Weights of a small mixture-of-experts language model, trained from scratch on English Wikipedia: a sigmoid router.
Below are experts of layer 7 (counted from 0) of a mixture-of-experts language model. Rows are named router (the router's row for the expert), up (a neuron's input weights, with its number), down (a neuron's output weights, with its number) and show model dimensions 96-143. Each number is 128 + 24 x the weight over its row's rms, rounded and kept within 0 to 255.
After each expert's rows: a language model's description of what the expert responds to. This comes from a sample of Wikipedia text that the model never trained on.

# expert 31
router [121 103  88 105 126 127  95 141 134 151 131 115 134  73  88 112 111  97 146  97 130 168  91 137  90 134 139  97 102 131 118 106 121 161 127 113 147 114 140 125 179 134 152 171 142 139 139 107]
up0 [106 122 160 135 170 139 195 147 126  95 107 104  92 123 123 166  88 108 109 116 120 149 131 145 111 122 134 143 132 167  79 128 136 137  93  98 140 108  94 106 123 114 136 176 126 160 127 133]
down0 [ 94 141 167 100 136 112 111  87 104 152 170 122 159 106 120  95 130 137  89 119 111 136 126 129 142 130 104 136 143  89  92 121  71 121 132  99 170  78  95  87 118 119 123  71 119 117 136 127]
up1 [154 116 114 154 185 142 117 106 109 151 126 148 151 124 131  59 135 154 114 131 131 159 117 113 142 120 132 162 115  89  89  91 127 143 139 147 112 138 144 149 149 112 118 135 135 133 134 169]
down1 [118 138  91 142 140  98 111 123 146 138 117 156 161 129 121 114 155  93 164 151 144 130 112 127 172 124 141 131 127 113 127 150  97 150 127 125 106 105 117  92  95 125  87 108 146 124 117 108]
up2 [111 128 129  96 126 130 126  92 152 128 125 114 112 144 128 114  87 146 158  97 141 144  75 149  98 149 102 153  71 118 112 111 151 129  91 132 123 128 161 123 153 128 143 162  97 134 167 124]
down2 [112 116 157 144 118 110 109 131 106 133 107 162 110 110 109 145 171  84 114 149 130 117 141 102 107 104 135 131 158 118 126 138 125  58 129 123 125 104 160 161 126 133 120 138 160 103 155 114]
up3 [155 144 170 143 126 103  98 150 111 161  70 152 146 109 140 101 152 114 123 148 110 146  72 160 149 132 156 144 134 139 129 175 120 119 110 127 145 131 133 111 136 100 132  87 162 164 137 135]
down3 [117  74 132 155 120 136 144 120 135 147 135 117 120 118 102 142 133 133 103 118 135 134 155 145 158 118 105 146 109 109 144  91 129 108  90 134 127 122 118 166 100 143 120 143 125 121 177 110]
up4 [134 169  78 136  95  99 109 114 107 140 132 127 150 114 112 113  88 155 119 111 145 123 138 138 116 109 111  89 131 124 147  91 108 126 116 109 127  79 165 118 150 126  81 131 162 117 113 140]
down4 [129 123 145 115 162 125 128 151 129 151 145 159 125 119 152 143 140 117 156 163 136 150 129 115  82 100 117  97 149  92  99 160 132 157 132 141 132 111  89 121 149 119 133 175 105 108 181  86]
What it handles: Consonant pieces n, g, p, c, wh inside or beginning words, often doubled letters or foreign names: Treb-n-je, plan-n-ed, emer-g-ency, wh-ite.

# expert 14
router [165  93 115 130 132 135 122 129 112 154 149 143 118 127 131 110 134  95 133  96 125 153  98 103  91 111 114  79 151 106 115 129 118 153 127 163 108 126 124  98  90 123 127 114 104 100 144 102]
up0 [152 121 114 117  83 183  85 158  93 116 119 114 135 110 133  92 129 133  84  89 148 108 144 132 119 124 129 121 151 161 108 132 145 108 132 145 139 121 130 135 134 123 111 133 110 139  58 104]
down0 [134  96 132 103 119 148 143  95  82  89 147 115 110  97 118 155 127 119 143 114 146 175 184 121 143 109 141 118  84 117 112 142 107 122 134 128  79 135 113 113 132 146 187  59 101 143 122 146]
up1 [138 113 158 148 142 117 149 111  92 118 105 167 118 104 152 110 174 141 101 100 137 141 156 123 155  81 129 136 172 112  92 118 131 129 148 113 129 192  97 124 132 116 155 137 141 136 135 101]
down1 [139 131 151 102 154 121 114 124 156 139 118 105 131 133  87 119 104 101 130 130 124 159 178 119  94  89  82 139  82 123 125 137  69 100  90  68 149  99 111 157  91 138 156 130 142 131 142 136]
up2 [135 144 108 143 142 113 112 142 141 123 145 154 172 150 110 146 139 182  93 129 183 108 153 108 117 140 145 105 133 135 129 118 114  97 139 112 122 101  79 148 106 121  99 115  97 110 158 145]
down2 [ 84 112 103 137 100 150  96  95 149 116 100 125 102 105 137 127 123 120 132 157 105 119 150 100 124 146  80 139 135 161 114 128 138 129  82 146 150 125 146 175  82 114 120 126 113 138 116 109]
up3 [160 161 128 133 160 188 155 132  97 133 125 157 122 123 116 102 139 153 164 142 136 107 175  96 125 113  94  89 119 151  75 127 124 103 149 158 123 136 123 109 134 121 176 174  71 153 133 107]
down3 [ 84 150 178  89  92  87 144 140 153  96 119 119  61 136 135 142 142 147 130  95 134 126 168  88 122 125 112 149 154 150 112 133 145 155 133 139  92 124 155 161 103 118  94 138 125 160 149 138]
up4 [116 139 138 166 127 160 176 145 147 119 126 157 159 134 172 137 128 101 192 121 119 158 125 112 149 152 129 162 158 176 173 161 138 160 136 123 159 173  94 118 135 151  86 128 140 212 161 109]
down4 [159  78 154 118  86  86  92  95 132 191  80  95 134 159 100  97 125 104 113 132 123 129  90 102 107 152 136 109  82 140 139 128 150 129 135 136  84 146 135 134 145 126 163 134 151 118 138  92]
What it handles: Standalone space tokens, mostly empty table cells between pipes, and doubled spaces before a word or number in prose.

# expert 7
router [176  76 156 119 127 123 111 141 122 143 104 130 136 104 166 124 117 173 126  95 112 138 110 121 131  92 147 106 141 126 195 126 149 137 149 130 122 105 141 133 122 135 126 143 125 117 124 130]
up0 [172 122 175 129 106 121 131  88  65 120 127 158  85 139  90 120 118 126 129 196  79 116 113 184 125 123 141 139 147 135 129 146 137 138 106  90 153 131 141 129 143 110 130 114 107 127 147 126]
down0 [160 101 182 117 101 101 177 109 158 134 168 112 107  99 151  94 157 141 122 183 114 136 121 114 182 109 122 112 104 131 118 127 129 131 134 134 131 106 114  89 136 114 150  86 110 126 133 128]
up1 [109 109 144 117 107 121 118 104  75 120 151 189 109 136 102 116 105 146 121 103 148 164 155 112  90  84 125 139 155 150 118 132 169  91 138 140 130 147 146 112 116 100 149 148 120 103 115 106]
down1 [129 157 123  94 134 145  82  73 136  75 138  94 179  90 116 114 134 127 158 149 136 128 134 162  64  74  91 136 133 118 106 134 133 155 150 122 126 183 131 121 110 134 124 135  99 120 113 147]
up2 [ 77 140 168 149 139 187 103 134 134 107 114 200 115 136 185 140  93 126 185 146 106 150 117 144 125 172 120 138 146 135 143 165 158 143 126 132 128 154 100 153 151  59 122 120 120 112 137 132]
down2 [173 170 112 113 158 134 172 139 172 105 148 108 140 115 139 129 158 129 168 147  99 116 135 129 121  99 128 144 144 141 142 128 145 120 147 175 122 124 148 124 143 123 150 124 144 131 138 128]
up3 [146 153 118 137 107 144 122 116 177 141 184 132 127 157 121 127 122 139 131 137 176  99 150 142 136 147 163 114 144 155 133 170 133 142 141 147 126 128 125 133 123  89 142 115  97 122 140 118]
down3 [ 99 157 126 109 110 189 156 139 159 135 165 141  94 135 151 167 187 143  96 116 130 152 170 165 130 129 124 112 104 162 100 129 123 136 124 163 105 112 162 128 104 116  84 153 145 118 113 107]
up4 [ 91 142 117 142 174 127 102 145  94 164 137 162 130 144 160 180 131 115 115 157 149 105 113  99 102 113 141 131 124 182 106 225 170 140 124 111 126 113 127 140 119 160 101 117 107 129  82 127]
down4 [143 144 114 171 128 136  99 117 135 113 179 135 199 174 108 192 109 149 149 127 165 122 134 125 128 140 117 137 102 120 103 125 132 144 179 113 136 109 136 142 143 120 114 109 107  98 138 169]
What it handles: Column separator pipes in wiki tables, plus semicolons, colons, equals signs, dashes and closing parentheses in infobox lists and "Born:" lines.

# expert 4
router [141 101 156 127 134 121 127 173 111 156 180 117 148 160 120 124 161 152 138  62 118 128 110 131 138  99 118 111 151 103 151 145 138 122 135  96 107 100 152 128 109 119 137 123 158 114 141 115]
up0 [156 121 138 140 116 127 119 160 102 157 162 131 123 153 132 189  96  87 159 134 163  95 103 134 112  82 167 131 129 123 113 113 115 125 138  72 117 150 105 120 128 156 183 135 138  93 147 153]
down0 [132 107 143 140 123 125  66 159 139 121 113 151 109 149 134 112 119 109 127 154 132 124 152 143 132 219 153 113 119 107  93 154 113 149 100 127 107 132 146 129 132 120 135 199 177 140 140 162]
up1 [116 168 112 103 106 116 110 159 135 167 146  88 131 154 115 116 138 156 156 117 106 157 100 121 151 173 137 118 128 101 113 149 116 130 113 183 134 123  98 120 129 144 116 137 170 121  98  98]
down1 [136 153 143 139 120 131 108 146 140 121 156  83 153 126 146 127 147  86 105 149 123 144  86 157 163 143  82 156 109 153 176 153 166 177 105 118 148 155 158 113 120  95 169 149  86 132 155 128]
up2 [137 127 153 148 110 113 120  84 167 134 128 126  91 131 122 179 183 190  87 127 146 111 137 145 168 139 126 100 108 134 130 128 123 128 137 143 141 139 159 123 109 125 133 165 162 120  94 147]
down2 [111 113 145 123 105  98 153 118 145 104 137 183 172 137 117 156 105 115 114 187 128  93 106 137 179 118 137 136 118 107  83 134 126 143 102 121 108 180 146 148 121 114 131 157 125 115 129 105]
up3 [140 107 176 118 171 108 147 134 129 139 122 132 131 142 119 135 126  94 146  66  73 131 123 111 114 158 123 119 103  78 123 199 128 136 123 164 150  90 164 112 147 158 117  94 124 108 126  91]
down3 [103 152 119 120 133 143 144  97 134 150 156 163 155  72 173  97  92 110 108 174 122 145 115 161 128 137 107 145 128 136 100 110 107 115 159  88 117 137 136 147 124 160 115 146 109 118 161 135]
up4 [106  84 109 147 138 144 142 138  82 119 138 138 154 119 153 171 133 147 139 103 134 139 135 129 102 133 128 101 136  79 124 188 120 163  74 115 133 115  93 134 125 158 113  96 151 119 113 104]
down4 [104 129 130 127 115 121 131 139 148 114 112 145 152 112 113 122 146  81 142 100  89 118 144 117 105 117 114 148 161 150  74 179 189 153 147 131 118 131 101 135 115 135 122 133 128 129 133  95]
What it handles: Single capital or s pieces starting names and words, often after a line break or hyphen: Jean-L-ouis, L-aurence, ba-s-is, I-S-BN.

# expert 3
router [179 133 115 101  95 122  87 176 112 151 142 158 143 173 146 123 128 132 130 102 106 145 115  82 119 148 130  99 119  97 109 100 169 148 111 113 118 115 122 122 150 134 129 143 107 135 128 164]
up0 [117 108 138 139  96 139 139 114  77 117 152  98 161 121 133 142 148 132 122 141 126 107 119 123 167  95 138 122 102 136 104 130 170 110 132 117 157 101 144 142 130 168 129 124 149 104 153 102]
down0 [122 100 131 129 119 120 190 136 152 167 147 155 175 122 123 166 112 124 119 142 113 130  96 111 131 143 104 104  59 123 134  96 112 136 130 121 150 117 126 110 146  92  78 122 154 110 152 121]
up1 [107 113 187 117 101 151 111 159 115 140 112 138 147 117 128 111 120 135 131 133 136 125 127 109 137 124  86 124 136 132  94 142  89 175 140 124 126 113 106 138 108 109 113 150 150 172 136 154]
down1 [172 112 139 140 131 150 128  93 161 140 108 174 131 163 124 141 195 127 126 125  93 132 139 119 147  81 127 108 135 158 121 120 102 146 117 111 142  92  69 154 107 122 106  96 149 144 132 101]
up2 [127 159 111 152 151 140 115 141 146 146  98  98 111  86 116 140 101 122 111 107 110 153  99 120 141 129 129 119 115 150 133 166 137 162 140 123 110 119 139 159 113 123 128 153 131 119 121  83]
down2 [ 98 136 135 102 121 102 129  87 145 117 154 153 163 153 135 120 160 183 114 148 100 143 125  90  90 137 174 160 125  95 142 131 125 118  71 121 178  77 149 159 110 120 128 125  72 142 134 161]
up3 [102 144 128  84 156  86 147 113 122 153  81 178 158 150 129 130  99 186 118 138 128 101 102  96 162 138 140 100 105 131 126  93 137 133 131 166 142  78 138 151  90 139 114 151 149  96 152 147]
down3 [ 94 136 118 126 125  95  97  99 150 143  83 162 163 135 111 160 103 150 138 117 150 145  99 102 141 136 162 110 155 162 145 125 118 139 104 145 118 116 105 148 137 150 101 152 181 144 166 149]
up4 [144 106 127 142 130 146 126 106 102 158 102 147 157 153 139 121 132 129 125 169 128 104 125  97 173  91 146 162 126 154 146 119 123 140 136 157 102 114 139 160 122 100 122 173 139 149 121 145]
down4 [139 107  73 121 138 119 121 128 147 155 117 140 128 125 103 151 145 141 125 104 159 124 101 108 151 132 133 137 138 141 124 105  92 152 146 123 135 149 102 132 134 132 164 165 121 152 130  75]
What it handles: First syllable piece of a word, often after a space or hyphen, led by ma/po/mo/bi/ha, such as alma-ma-ter, ma-ximum, bi-ographies.

# expert 25
router [145  79 106 134  96 139 166 152 114 148 181 122 128 153  85  96 115 105 133  86 102 158 141  80 129 111 138 100 158 118 138 198 154 159 112  99 122  87 138 129 124 154 107 155 140 141 120 161]
up0 [145 113  87 105 120 129  98 170  89 130 141 105 147 164 125 136 132 126 131 137 118 132 133 164 108 116 102 149 111 151 105 141 141 178 160 134 148 121 157 110  97 144 168 131 172 142 102 113]
down0 [130 146 158 167 164 103 106 106 105 117 110 126 154 153 144 134 112  96 151 112 175 178 101 127  86 124 147 171 126 107 119 122 118 113 112 138  96 152 111 146 125 104 131 112 119 146 117 139]
up1 [150 113 144 113 121 134 134 150 114 135 128 106 104 134 105 164 133 169 104 133 128 142  91 107 125 146 103 123 165 118 147 145 165 139  81  87 123  83 156 105 143 147 128 114 132  97 134 158]
down1 [124  89 171 110 153 101 150 142 113 118  88 111 154 123 129 160 108 115 115 124 136  90 130 109 157 145 119 141  90 130 127 120 101 140 139  88 124  99 121 113 132 100 129  93 100 107 128 147]
up2 [126 121 133 132 131  84 136 109 159 143 135 151 135 125 117 140 162  89 103 172  80 146 128 109 107 138  95 126 131 117 160 114 114 103 159 116 152 130 154  99 131 121 156 180 121 130 115 153]
down2 [ 73 181 136 120 132 103 129 131 156 125 150 137 119 145 159 132  96 139 130 150 124  83 124 168  90 109 119  94 132 126 140 115 143 118 119 109 164 117 116 151 129 117 166  80 142 153 136 106]
up3 [140 101 186 130 117 115 149 142 142 124  97 111 154 132 132 104 119 147 105 136 153 123 119 115  96 143 116 111  70  99 100 133 150 136 122 140 147 151 161 156 140 146  96 109 140  98 127 148]
down3 [ 95 115 157 126 156 158 142 114 138 141 126 106 145 130  99  97 147 112 137 159 164 101 166 114 114 101 101 133 139 116 119 104 133 143 143  95 124 144 114 126 133 130 125 157 104 118 131  90]
up4 [165 164 200  81 153 170 123 108 153 102 104 129 114 144  96 110 118 127 120 172 136 154  88 135 128 118  82 121 119 134 116 122 132 138 151 111  92 159 124  94 108 130 168 128 126 100 151  98]
down4 [ 98 147 123 122 135 113 134 123 106 130 143 115 110 118 152 172 144 178 165 153 149 129 170 103 132 143 135 172 119 122 131 106 126 101 148 114 114 140 163 109 113 138  89 133 119 144 130 106]
What it handles: Word-final or medial pieces x, ch, z, al, mm in technical, species and foreign words (duple-x, Hypo-x-ian, sphi-n-x), plus km and numbers.

# expert 0
router [144 143 107 107 128 154  98 130  85 125 151 146 116  78 142 111 132 108  71 133 117 106 115 128  95  98 133 101 100 120 129 153 140 123 102 138 130 114 115 120 135 146 128 163 140 109 107  90]
up0 [152  89 121 132 159 148 151 150 133 118 150 132 101 111 153 112 113 119  99 127  79 123 159  90  72 109 100 140 123 107 129 121 107 168 160 154 162 131 109 127  83  94 126 111 127  93 125 102]
down0 [112 126 117 107 124 124 144 122 106 149 106 127 119 175 105 189 109 134 183 133 159 120 138 139 122 114 131 107 155 147 196 115 154 118 199 131 140 125  98 144 135 127 122  67 149  89 115 160]
up1 [155 138 175 110 138 141 120 109  97 153 125 119 102  88 131  81 158 138 129 143 140 116 123 149 109 140 103 120 126  98 140 134 168 130 140 118  91  93 104 121 104 141 147  87  92 162 131 142]
down1 [127 117 149 127 149 144 140 118 127 147 126 106 113 108 128 161 118  92  75 122 102 137 165 108 119  94 163 185 133 153 162 156  93 161 129  99  98 156 122 113 132 105 155 110 181 137 126 158]
up2 [101 148 116 153 139 108 118 139 109 143 138 118  86 159 136 145  88 146 124 133 125 134 126 151 131 131 147 151 148 119 131 147 150 143 140 125 105 160 151 118 136 163 109 130 157 117 111 128]
down2 [144 161  92 126 105  79 127 126 148 194 100 107 136 109 111 130 135 132 130 126 147 148 174 114 167 173  89 175 142  88 126 127 119 176  98 108  74 124 105  81 140 144 113 131 162  81 130 153]
up3 [156 156 105 164  90 122 170  82 178 137 148 115 137 128 101 127 124 137 116  99 101 122 174 127 144 134 128 152  90 114 110 156 134 120 114 141 166 152 134  98  90 166 110 134 123 136 101 126]
down3 [158 166 133 175 101 148 150 117 124 109 152 144 175 109 120 181 116 108 129 121 132 159 149 124 123 138  99 155 130 111 140 127 190 132  90 142  81 136 120 148 139 127  95 142 146 163 132 133]
up4 [110 110 125 163 133 135  95 142 145 150 141 141 135 121 186 112 143 126 107 120 121  83 128 135 169 173 108 112 146 142 144 119 148 129 129 136 109 149 125 109 135  75  89 170 133 130 158 120]
down4 [167 108 104 156 103 120 112 139 127 124 154 110 107 118 146 171 154 128 137 126 140 123 107 132  86 117 124 139 137 131 120 100 110 119 136 108 152 113 120 133 125 121 124  93 139 152 160 132]
What it handles: Mid-word pieces inside foreign or unusual proper names, especially Slavic, Turkish and Japanese, such as Krzys-z-tof, Grokhovs-ki-i, Kos-u-ke.

# expert 26
router [139 118 125 108 118 141 145 105 100 164 182 122  94 158 153 110 136  46 144 106 155 142 102 111  96 104 122 120 162  76 149 145  95 124 123 119 121 122 171 110 125 106 135 142 133 124 127  99]
up0 [119 119 117 159 129 159 100 140 129 147 169 138 152 122 135 142 164  97 154 137 131  63 151 131 103 108 151 166 167 115 141 136  93 108 125 188 167  94 144 162 134 132 150 130 175 159 132 114]
down0 [ 66 113 107 159 148 127 142 133 123  90 139 146 146  86 130  79 108 130 138 161  87 173 133 127 135 158 161 124 142 181 126  80 117 117 142 113 139 106 114 125 133 173 108 130 104 141 132 144]
up1 [133 153 122 148 138 126 120 132 145  40 163 142 132 105 180 155 137  95 160 125  99  98 155 164 130 122 119 119 151 136 145 142 139 121 129 120 114 104 140 142 134  98 141 150 143 146 167 113]
down1 [166 128 116  92 104 133 140 132 130 120 137 152 146 106 169 167  94  81 118 141 104  80 121 131 129 143 117 104 122 102 123 106 149 147 123 132 132 146 146 118 134 133  97 109 110 105 159 124]
up2 [148 147 147 101 136 164 160 181 141 180 145 103 172 122 134 161 114 119 141 120 151 154  81 125 162  94  67 164 122 151 165 165  98 144 111 110 143  90 134 179 124 122 174 142 158 114 142 156]
down2 [131 149 143 101 132 128 141 153 100 130  84 145 156 123 157 116 152 149 131 117 143 147 162  82  78 121 120 126 135 139 153 114 138 142 115 110 135 110  62 122 100 108 105 104 200  97 119 171]
up3 [ 86 144 121  93 139 113 147 112  88 126 112 122  90 180 138 133 101 125 106 127 114 124 140 124 119 140 137 120 154 116 172 133 166  85 139  93 100 130 115 120 140 121  87 118 126 109 148 163]
down3 [107 143 141 146 138 142 108 141 169  80 108 146 118 116 154 121 140 120 127 129 106 141  82 131  91 116 137 136  70 145 157 133  80 204 116 129 117 144 129 119 132 130 129 112 140 159 144  88]
up4 [103 121 153 101 155 101 130  69 127 130 144 123 127 160 150 122 136 162 129 107 118 119  98 144 177 182 125  91 108  73 148  97 100 154 120 113 128 119 129 148  93 104 134 153 166 116 137 124]
down4 [165 108 137 112  60 151 162 152 111 140 118 162 126 144 134 123 148 111 109 137 101 142 113 108 112 122  95  97 113 133  88 114 101 105 124 109 143 126 127 136 132 115 142 144 101 124 158 143]
What it handles: Single capital letters or Ch, Sp that start words in table cells or list items after pipes, as in Vertical, Tennis, POL.

# expert 12
router [133  71 130  98  99 146 100 136  95 125 105 128 111 127 116 120 147 173 179 123 142 113 125 115  99 117 181 135 121 128 123 132 171 121 108 136 115 119 122 125 163 151 119 113 133 128 158 176]
up0 [132  86 108 147 109  83 108 135  89 159 100  94 145 110  98 141 124 106 142 136 143 135 119 119 159  97 138 104 130 128 143 123 120  95  90 107 127  99 120 118 137 108 120 107 125 115 144 123]
down0 [111 106 125 133 146 148 140 146 130  69 134 132 147 100 128 134 108 116 147 141  71 106 144 157 105 122 156 119 116 145 113  95  96 120 131  95 125 123  85 160  97 103 109  96 151 190 135 152]
up1 [108 118 127 136 159  99 121 157  95  94 153 163  98 160  88 140 141  90 144 171 111 109 129 174 149 106 129  92 117 104 121 134  94 105 162 123 184 116 158 120 147 116 132  97 120 136 139 121]
down1 [124  99 137  78 135 112 100  99  71 135  87 123  57 171 128 144 137  97 135 145 124  60 138 128  90 116 119 146 122 114  97 130 126 108 137  99 170 132 104 144 107 118 108 156 102 144 141 146]
up2 [146 118 141 192 129 133 150 109 115 141 132 124 129 153 139 133  99 120 172 126 124 113 138 166  98 101 173 137 153 138 149 127 127 141  72 141 151 124 160 130 123 181 130 133 115 132  87 114]
down2 [ 94 129 138 164 127 117 129 140 141 151 181 161 121 123 116 124 100 111 118  71  94 128 144 134 130 152 153 122 133  95 152 110 132 110 127 113 139 180 140 125 169 126 140  74  87 104 128 138]
up3 [131 161 141 111 129 128 125 128 125 120 114 141 141 126 127 117 151 118 187 122 112 123 138 155 152 133 147 114 136 118 125 138 136 111 141 164 129 133 129 135 181 145  98 129 101 114 161  98]
down3 [138 133  92 126 100 135 162 182 147 133  84 111 122 123 158 131  99 113 137 153 165  97 137 111 144 154 139 116  92 148 109 110  94 164 136  67 111 119 161 132 133 123 116 124 126  91 119  80]
up4 [155 125 132 123 106 105 136 144 126 142  96 126 104 150 156 195 114 108 146 140 146 153 160 102 158 141 154 120 111  98 133 120 107 119 121  84 132 140 136 116 148 157 130 110 161 128 115 109]
down4 [147 139 115 111 129  85 163 119 166  69 115 116 125 179  95 146 121 164 144 111 136 109 129 143 101 169 109 104 129 113 141 125 107 128  93 122 146 101 141 179 153 100 135  99 120 157  72 129]
What it handles: Inner syllables of French, Spanish, Romanian and similar names and words, often accented letters, such as Gén-é-ral, Dá-vi-la, médié-val-e.

# expert 27
router [160 118 138  97  79 141  98 176 121 126 131 147 143 120  96 115 169 164 106 162  87 135 127  82 134  97 136 138 170 142 131 137 120 155 105 153 156 152 107 103 131 111 154 156 143 101 112 174]
up0 [ 99 144 147 106 107 135 121 147 115 132 152  96  97 160 116 141 118 163 122 117 104 154 158 114 125 172 145 176 125  81  85 104  94 139 146 117 102 138 142 115 116 140 143 124 149 144 110 115]
down0 [118 103 144 133 123 120 119 183 100 120 176 141 149 132 108 159 141 126 101  91 144 120 126 158 116 156 137 121 120 150 137 141 124 109 122 160  95 147 122 117  90  83  92 111 143 114 113 171]
up1 [188 110 149 139 111 158 152 142 138 120 124 132 142  81 123 127 135 154 146 135 134 168 111 132 186  96 114 138 173 101 171 122 138 142 127 155 154  92 169 104  99 122 149  94 124 144 152 136]
down1 [167  98 166 144 122 160 143 123  88 137 181 157 137 105 131 124 131 153 121 109 128  97 183 101 166 159 126 126 106 128 102 115 104 122 154  81 123 142 103 117 144  76 141  96  89 135  85 149]
up2 [119 122 115  76  79 119 118 117 108  95  91 136 124 137 109 105 109  91 121 102 162  81 123 137 113 163 131 139  97 132 146 117 144 121 123 165 137  86 104  83 123 118 127 138 162 121 153 134]
down2 [124 137 126 102 175 115  87 125 143 178 116 132 115 141 147 166 178 128 123  85 124 151  93 117 110 142 135 109 129 144 142 160 123 129 111  60 137 151 119 165 127 137 170 144 127 151 110 116]
up3 [184 128 171 107 128  85 105 131 139 161  82 110 149 169 133 144 126 141  85  97 126 102 136 142 101 130 114 150 133 107 138 124 158 158 104 140 134 185 154 137 140 125 161 159 145 104 120  91]
down3 [140 117 127 115 144 130  96 155 146 109 116 105 154 120 154 127 107 128  80 139 115 105 126 110 151 141 125 122 143  94  95 131 112 150 154 137 142 172 152 106 149 115 113 137 117 132 144 139]
up4 [127 110 124 146 132 121 125 100 146 120 151 175  96 115 127 154 120 101 150 109 148 120 156 148 162  95 129 123 169 128 115 155 148 124 132 125 108 182 150 139  97  89 130 138 169  99 150 120]
down4 [ 97 121 110 102 136 145 149 181 131  99 118 167 115 114 162 124 147  85 149 123 170  94 153 151 119 102 114 128 141 103 127 127  85 127 120 136 166 123 114 100 128 109 151 146 122 149 156 138]
What it handles: Modal verbs can, would, may, will, could, words like most, main, major, and inner l or d letters, as in Tay-l-or, Mi-d-dle.

# expert 24
router [142  87 138 111 129 127 162 128  78 124 132 171 135 142 149 142 121 115 160 149 130 109 110 147  92  94 135 128 142 142  83 103  70 129 108 120 118  92 149  95 143 212 139 125 137 102 149  94]
up0 [165 134 127 115  91 148 142 158 113 149  72 139 146  97 103 134 132 114 134 113 105 135 107 148  93 124 115 128  91 132 133 115  87 109  94 143 169 119 202 136 135 133 102 105 131 133 115 131]
down0 [137 147 103 161 139  67 143 145  97 102 103 116 105 171 115 151 111  84  87 169 120 144 154  99 153 128 136 129 123  81 131 116 115 109 128 103  86 157 134 143 133 138 116 141 117 160 163 109]
up1 [115 102 145 112 174  91 113  95 158 123 120 109 120 132 129 128 128 123 148 113 177 138  98 152 159 120 114 110 138 114 133 119 148 147 118 135 118 124 120 135 124 129 124 134 108 122  85 103]
down1 [140 113 115 121 130 124 102 149 121 123 113  88 162 102 120 121  85 146 120 155 126  98 126 151  97 138 129 103 143 112 143 119 106  80 105 111 118 105  93  95 118 124 103 158 115 127 143  87]
up2 [133 147 141 107 137 114 152 159  98 139 118 117 209 117 165 117 100 168 153 156 124 180 118 127 103 128 134 128 110 118  82  95 142 153 140  96 106 121 128 123 138 136 138  97 189 122 128 138]
down2 [172 146 126 164 122 141 127 122  95 106 155 128  75 150 130 149 161 139 163 124 119 127 136 152 143 101 136 113 160 138 178 136  92 129 136 106 125 145 134 140 153 103 130  94  88 133 109 129]
up3 [147 128 139 131 133 134  74 112 157 127  99 138 102 135  82 148  92 150 166 123  82 145 133 111 162 179  73 133 113  98 108  75  98 149 130 132 148  77 115 106 121 108 136 133 160 152 108 138]
down3 [157 140 168 109 138 163 140 138 107 156 146 119 114 154 199 135 143 162 143 115 124 135 134 119 104 148 113 127 136 138 131  98 140 150 156 133  79 114 107 111 143 131 168 104 124 149  99 127]
up4 [ 85  78 132 126 108 101 142 106 130 168  94 140 140 145 142 124 177 151 155 145 151 136 122 119 130 146 141 138 130 142 120 123 127 133 141 144 108 121 140  91 114 162 122 131 128 166 158  98]
down4 [137 103 153 146 126 110 125 119 121 141 158 154 136 139  71 147 106 124 109 143  78 122  82 104 135 157 116 131 141 135 130 139 115 149 124 140 137 178 128 152  90 110 159 109 131 137 119 111]
What it handles: The word the/The and subject pronouns he, she, it, mostly after prepositions or at sentence start, as in in the 1960s.

# expert 18
router [144 139 112 120 138 146 149 147 155 115 138 153  96 154 143 117 121 119 152 115 111 110 143 122 168 153 154 106 135 100 107  96 143 157  86 126 116  94 120 149 189 101  96 134 115 145 121 144]
up0 [102 100 125 103 106 152 108 140 126 151 141 118 116  87 126 180 164 109 140 111 132  94 128 131 116 152 126 128 147  47 139 151 157  96 119 114 137  86 149 104 134 135 124 125 110 134 120 147]
down0 [140 192 137 118 134 164 129  86 122 115 140 107 111 109 149 148 118 149 140 120 120 123  97 113 134 146 125 143 116 151 102 131 117 108 143 140 136 109 146 123 100 164  80  75  98 123 119 129]
up1 [139 153 146 115 156 116 143 109 145 138 166 112 143 148 139  80 159 105 135  98 110 165  90 166 120 125  95 122 110 150 121 168 131 101 134 140 128 100 134 144 132 126 112 126  98 128 124 107]
down1 [129 136 126  98 161 124 125 124 118 134 106 107 124  82 147 130  83 103 118 101 141 158 161 119 117 115 147 141 114 101 130 141 139  69 126 122 118 130 153 145 136 128 105 126 104 114 157 171]
up2 [105 144 122 159 155 154  76  85 120 138 124 128 147 119 124  81 115 110 136 153 139 115 109 154 140 173 156 126  96 132 154 116 138  88 183 142 149 134  99  73 137 157 133 105 135 146 160 149]
down2 [144 104 122 110 133 155  96 107 157 150  92 108 126 125 111 121 115 108 149 123 102  73 134 138 178  79 116 120  78 133 148 133 106 148  83 109 118 140  98 135 160 158 146 159 129 105 179  79]
up3 [173 133 112 111  87 134 144 170 125 131 138 175 119 147 148 128 159 103 121 121 151 159 123 165 107 116 111 170 157 161 107 154 148 107 182 128 104 153 141 105 105 101  80 132  97 140 145 133]
down3 [127 126  91 105 139 144 165 117 145 124  79 126 190 117 167  93 127 115 103 126 104 175 116 132 109 145 118 147 137 116 131 128 101 139 157  95 133 117 139 135 173  92  48 134 138 136 124 115]
up4 [133  88 152 139 142 151 127 147 100  74 161 135 124 123 140 144 163 127 131 123 156 131 149 137  97 149 129 111 145 116 156 130 150 137 108 103 128 129 131 161 105 134  95 164 132 115 119 147]
down4 [137 121 151 148 121 125  99 109 132 137 111 130 104 111  85  86 130 108 156 158 145 106 132 123 100  94 179 120 138 106 114 149 112 109 119 132 168 132 103 153 110 139 114 130 137 122 120 146]
What it handles: Second pieces of English and other personal and place names after a capital onset, such as W-hi-te, W-et-more, Har-ri, K-en.